From a checkpoint of a small mixture-of-experts model trained on Wikipedia.
Experts: 64 experts in each of 12 layers, 48 SwiGLU neurons an expert, 3 picks a token, a softmax router.
Below are experts of layer 8 (counted from 0) of a mixture-of-experts language model. Rows are named router (the router's row for the expert) and show model dimensions 0-127. Each number is 500 + 40 x the weight over its row's rms, rounded and kept within 0 to 999. Numbers have three digits each.
After each expert's rows: "comes after" lists some tokens at least twice as common just before its tokens as in all text. This comes from a sample of Wikipedia text that the model never trained on. Tokens count by the router's weight.

# expert 59
router:593589524534445508431486434548422457489505469488541555435512525477512459592475517464459529495516508580545491472520506508511450511510557547484582494503509496553552568539536535463542433435509487527462561486499527485571500541532534532534538510448518562499485572478538493516414513500502428576516517441526488478488435493510472475541448550506509472520527549512544507476507511524485558524547
comes after: " the", " The", " his", " a", "The", " this"

# expert 14
router:494486517448560483445498441513510477440486599453467539586470531500547454488465495525514469527528473473447494554475516507495520458558473443557434488440471501465493610484529466503510537501439466495535507492452505551492474518452504504577432447573524531519480446489503562524503551506563514530483447506431485547526407496504574483478497522505485541495503492547553573507592437480484509547457
comes after: " \"", " the", "-", " of", ":", " ("

# expert 62
router:451557554497439433535557512474490469501576581498441462468476519407520481501464492478497429513488553494587499479407472502528537474477489522444461550533502466448506548492475583518552464527545520522509547555498538451520528562459483521461485482481471461484388488510446507434515462425481536493511506583536429454470451480492476497548466482494504535498535473483528453458429527504551490524502
comes after: " ", "1", "2", " to", "ing", "ation"

# expert 52
router:525550485567407530441467472511515441543482524571476502466490545521430534559540519493479537452450538476480487495496550401461500475487516498507514508486529402489568448460475473535519592520596523520453570481574513477585498483490504517468542491485493525538466458451450498455535482494467466466452492523489481521507586483523534445556441437466553470533471534442497492443491467484470515451525
comes after: "1", "0", "2", "9", "8", "7"

# expert 41
router:479543508502479517569462530484444512532507536510515512472494426500501491556506475482493497501483538501506456454467454423444470509482491525470532570515425499529589475486546543560469468553547422464464517450523573489536465485558455526512511489453492494543436563477499547392539435437473446535507546427540531565522514506469434470479489537426514396467501458486500463438470548482520524482519
comes after: " |", "–", "/", " United", "3", "|"

# expert 55
router:472438520537522458550488474462513469534488456434498488530484398431560557499547469509517505555562475512541476497498461495533466467442548556452540537465506448464445472552522470543471474490504425521473527436487575522507480523519500522442573571463466521568531547551473550481518509501461525444482486557483536475511580425482498457533464465534587491567446480520559461449476531527504474484549
comes after: " was", "-", "ed", " were", " is", " be"

# expert 29
router:521438499533544480510469461487486459485440500512469513539504502483522426466553580512497449537474490486509467555534438452430531450565455496569427574442499540543450514457474482503567554458454510469524519449451495499456468480481523456499489479476491531457508479537434536416588524490510532507553449489517568552533429514542496472497499447570458512409506487512537569518544448505504491535429
comes after: ",", " |", " of", ":", "-", " in"

# expert 8
router:534560529578438451514516522455488454532519504504492545461499588445502466485442485501512511477450501537561556496464490486486543477571479526475421440529520491483532524513504433415491504544561486447495448568539568552531534521430501544464558442481513528535486461520497531480491520460497513466420468498564428535552530427473490479542490517493438524515476524411464531475544467534470529529591
comes after: " ", "1", "2", "3", "4", "5"

# expert 0
router:479515466468538478425576557455550552503549480510502403492517457457466514480546516468480521514553534437512497548577517519526525546510504507436492481495503508472467473492509597508537479522501464490465506557469509518395530521534510597499499457524556551540436466497492453458469478434514433527506520522447517466530499516521546548547510506524490514543481384466481445539543519449583433456533
comes after: " ", ".", "\n", "\"", " However", " name"

# expert 63
router:459569477544528513518533461576504547492497518456510443534486525531447536531482515520469533525507468488487494518561543545521443440453478476522511419532466462416490476519474502529465426516560524477461504595448463520511478523498486429518544483517453477441554502455604465479487561535479528417437488447496501431442499425484487465520473535539517456466468542467425505543513543485445456515572
comes after: "\n", ".", "==", " ==", "===", " ==="

# expert 10
router:496571416506561517491439490487497469468464522490443508538466486538484526518411479536552559584516540519483453483498465531505494488589478473519525477538451486541503518483499468480505527545429490489496548530509569519482456575487446573513548496537487547457406476513477484513523438512490471482476519575412550493527561481458535526526435466455576476455509494420504532470457524421492516583499
comes after: " (", ";", " |", "0", "5", "6"

# expert 56
router:495559555449465531478481547474530459578519496549532507484495502512510538517463458507530444472482530484514501568433545509571535559460492594462549445558472484472499422487533507524508533521507512559511498446616535524508516474492449481477498414484511537533523594460469520465522522492480518510426487537565421529549537543473515573540498495497553538498528590506542539502486564456530505495432
comes after: " |", "\n", "0", "3", "4", "5"

# expert 53
router:493483473506546519552545488592452538504417464458564470482548464520482559508514528611453556459452490501450531406471538462484490486529490500548481580547522529467421517475526493498540471503527519521557491527513461596501498517494564504508502503458421432487472500491533464585450571473542521494557510462447505540479557506503505499430478438522538469483465442501472517528429477493467456520531
comes after: "C", "\n", "·", " MP", " model", " Albums"

# expert 57
router:578475577484531477460607436503520552489491532477536496581473475481454499515501509528579502550456493510484464519493474552487476460505540471463467434538535485535538500457520531513455545541463447458571450522521413500429460500462421532516446543510535474507519479453467445561468526569550559465469413515471485448500467512471443559469513509526496553489492537519467499487519509541424516540428
comes after: " the", " a", " and", " to", " of", " was"

# expert 16
router:556511527492514534483515543467520495468564460502511449513509491524491545513601473464456424526390418544534482496575503536572514529465540466473523493545536500488555501452500508484516466481545506492488445491462544470508539510512516439506465547546516515530573503503498435527537436508496487490559454476540517441528457498515494437483453576473559397555558524570408483573504501547495513467469
comes after: ",", "s", " and", " which", " he", " It"

# expert 51
router:474482518572442523564469540446560563506482499539491442587468482467490481494556486496542539472557520457449464473516516506497588504458529497571470473487501437486448482515416469488435582482463518532511412498516485488454488476426541538534476546481457472558496477508547539465482489590536508481524526450484449424442462474488493539511511454509557566490526568445548472493580496466477508465482
comes after: "\n", "2", "-", " Al", " non", " UTC"

# expert 47
router:496458468487530532547541480582448555529404448450578474464546472511476563505509534606454545482471504470456536418493519455484479518527502505556466576544538531473422528493497512492567499524523500518568515521513454555482512514501575497492498510433445437463473521469530461578446564465504530487556506432457500551518558534484541487427483451509530484501468465517477527526451455490485463533535
comes after: " |", " Animali", "-", ":", " Trach", " Cho"

# expert 5
router:528579463504484434533459491476547550504522429484529519519557498462497506438524448499565447539539558564541563472534549469453524459545463443499486553565486475568499490489518516476504465528515502466530571490508543484528534482476461516549468513531543519514471545575464551455558465396484476556562480459492529551459405558444436490511527483488493552474561540520489456478498490489413526508532
comes after: " a", " of", " in", " and", " for", " with"

# expert 22
router:466548436480543568537515527510495538479531476546561592505470552490516520514466556498544480464544510496473470527443526460518425513497440479514497470450456463483483467503537508516425533508595496463468492497477509540572502464536449591514511505501524591506456435529528504484513502446469478454481511437490494488422551482436447518522516468524520489543533518565424422517500603480556521483578
comes after: " |", "|", "\n", " Party", " Year", " Title"

# expert 43
router:494462608571541445468464455451510567489486476467601524574509508455477529469466457488480505513447506454443500488495474502499486459575501509506418494428539453488524565572468520496472533534453524506570504489506445488471471423551462489478408463513471545478526508539459424550493527548505564507476471553473513506474507537486598479495453475538493457524498541577482546483555472490501541525488
comes after: " the", " and", " a", "-", " \"", " an"

# expert 61
router:509478482485440539476478559497545423560509465460481526498528466475501488476478533564522486412489500496523507508522484534443544530500497540444470460486480603508463452487556468393484533490521472510593502499520500483447480523429565509517520453451481429518572426571458482479559445500609491543450490519506497408486522515512546498513504519457421462542514540547479549479469506502519477465553
comes after: " ", "1", "9", "0", " (", "8"

# expert 3
router:447529436568538520550492428437512493501536469450523384489551520560463465527582511470515477458548541501443470462543520512468534537445548493549548463542511546477488538415514541516463459436488505590436438481503473479467499519491486477534539517587585504491516458459514504485560511504518462498510486455487485496516492422497479509550498483487493447526463535461486475558532531507584524445428
comes after: "\n", "s", "\"", "er", "ers", "es"

# expert 18
router:439546501502558491562444498508547489474485559509536525405460546487482451466491468530474590559504449484451542499479515514546468541477489550524507503460537474541480554465544506540502493515530508482450465494555447478456523500515463465435505475583402479515496499431506536439506488489493589473391561522489494472501529553471505543560517446512408531514476532453484508549462550467553526451561
comes after: ".", "s", "3", "4", "0", "5"

# expert 26
router:502496478485573543477512567495507533493517544536484506501579520546481485493557498484489545387429559465523521432447540533513537514477471486526595470545469514421532504423457515517535428479468546439525447483482506487508529481492475464559487456545426460440429485519467537471550543472485468535536479514556484545511542541564495536537542495552575444492459516482507460568503527428559512507505
comes after: "\n", " |", "---|---|---|---|", "|", " Family", " Class"

# expert 33
router:457490494425512554464520534496591460515538555518495468493492523460496446486479483471545450414488539473448491563452454528421505513507534504568524496505493533564470493518445564507483501514539589519586598531525505469458535526474490497485454428560506405505583542539527491532602508562525534597524531531472519477468530469519467467506475498485524511538459456474498466496498549474532477524488
comes after: "|", " ", " (", "1", "–"

# expert 36
router:511427501462519511474547521472460512543485563530501452547419506481414507526400456548549502470537540518504528574550517522474504541412479480432542457505529560453430437476520520523477466544516531513513468519529474501442584484509436478539489484518539422448479485496478471459504469551537520470477517539464483447486493516488441564446552447511550558478432506426501513452447506444499449524526
comes after: " |", "|", ",", ":", " in", ";"

# expert 42
router:514416470479590513498440501461445492462428548510464533572483458472490469527522606499523463551449505482475428525536454476512556463504480455545443526448470573487483502518503465526573591535450459525532499525474490519475454493483490448490473502530463525424492456519463573513498496529544516496577467547434551528536444473481471484534521526522503539428544509505516558439496463462473500564436
comes after: "-", " |", ":", " by", " (", " John"

# expert 12
router:462517442461536498515509518485500469552558562574562495434476564500439490539459440518486488513501569514480507482549526480471472425522474534460518520515450506562506480509514477477482499488514444495469449440548474510550487542536544524513576463497458519526515552525522527582474454580440454525517562526581496554446531498487508513521455564381491461507555485504556416441478529504527560502556
comes after: "–", "0", "5", "8", "3", "7"

# expert 25
router:548590474469443550483465522493527526489549537467460539451537526470476437489455525515536481455467526510477501465535431524507533552439477547499513435461458550525410509498509450510475496451563521552495485533499476439465489518487520542441551545488597422552519494548450527480483471524546520482489509488529500492506470423472572516521516469544437438495553528417474580543503433488422550488529
comes after: " ", "0", "9", "2", "–", "1"

# expert 54
router:532496453579541421523506493487555523465569476551532547467441477473525536489506461497551523482524531531541524533478517548457548471520467493550440475597420508537538498447493487451522453514573476419492515489497521430554567404528531543427482546542542469508526467543568471448516509483494498551532473491548424519512467487486546553492515534518495584505538485478521579489467498519447469514552
comes after: " the", " in", " of", " a", " with", " to"

# expert 20
router:544433502559595457443532559455553508440474508469451518427477495529477479514540471483477545541509535570477523527461515530532480473476495506403417505515479539549506498508454534481510507516514473543516513443550484481493512475470515422528439477499543541526492530573551451478521494494491554466446440535479563486523546497573440569518493517524538570526570531514445510506592565569444485501491
comes after: " of", " in", "'", " for", " with", "."

# expert 9
router:482477508443465584479480572528536515526516522470494488435466481460468426518570451518536507517483498542527495443435531517484573494540458495509538553427481488448431490523547465463486462513411462457444492556569546546554472611502482494501494533541473537485527447578502472504575506530449500506493491506495431508539523540492552539535510483507512545561448428510506470426441461477464514494560
comes after: " ", "-", " (", " •", "(", "|"

# expert 32
router:491460419483518552521495502594457545495413465450539473476524481535498535481553553609468532494454479454459522441516527464478494487498478500560440576508507539467422495504512480481562478528508529499565509535495481575463478487505591461496501487442475460498479502473543474584437566460499507489572496459478537538499540508509529536445486450523536441465434435515481549516437499463495429537482
comes after: " classification", "·", " information", " MP", "a", "C"

# expert 49
router:424510498467458528461497493507489494576532536450486484454467607524524455437521531492506489471477568497536458538421490528546508472560456505563514471462549464475529506492477530505444475543451518436500556547530503578463482548549462493487520517426477439476510496501436438552445474544523569523433515518506512529460439552478457474523481522514433540492405501551457526482535524445450504497417
comes after: " ", " \"", " c", " de", "–", "ym"

# expert 17
router:573561564433458446446584481535491536511474484484464536500454523450500523526539488499505441491524413481540500553476483477480437541433527552512456455491527515549521448523473459517423428513557448514544562455448547447496547586555467449506561415453513528494490462459440469550490529496499527485522551538478547502452506516449481479504482534546454548501505417504527548527500494512514528485552
comes after: " the", " to", " a", " and", " his", " was"

# expert 1
router:530495493509515520495446474462456440583553500581481564414539533483476507496456463463549597517570498493515494534538587556507536550460450496492550430548450486447499481508515513483563560446537429485442528424496475521449486473540440507563499474518499533432447488493530579482514525470485513529480548556472458560513567470506495522456449465513513515480470495498489471457464543444509537490434
comes after: ")", "0", "3", "5", "4", "6"

# expert 24
router:443481550465445564451506582455541496509497534551480476495517467520464445530561469500518571546554560478562520541527542513483508562473498511462551503542493545497494549453488472493517476556448476454473548482460502442460551510505516544472554495541548392547477484482522569459474588433465443455525532520539445534534528548448453482511531514456504466435454573442504484558469537503468548513491
comes after: " |", " ", "0", ";", "1", "%"

# expert 27
router:472563519468487532555452445522517509461547498563488488544547518547518557469543485466568510492459453448520542501503523504402533437460542476529462422506448477526510491541519505475464521533551487517556509521537471526546514460477494493574460468440499530492550496509555475428481466585425528406481551471499507550479453502449509555430534549457526467433449448562456513453479513453475513432520
comes after: ")", ".", ";", "\"", " a", ")."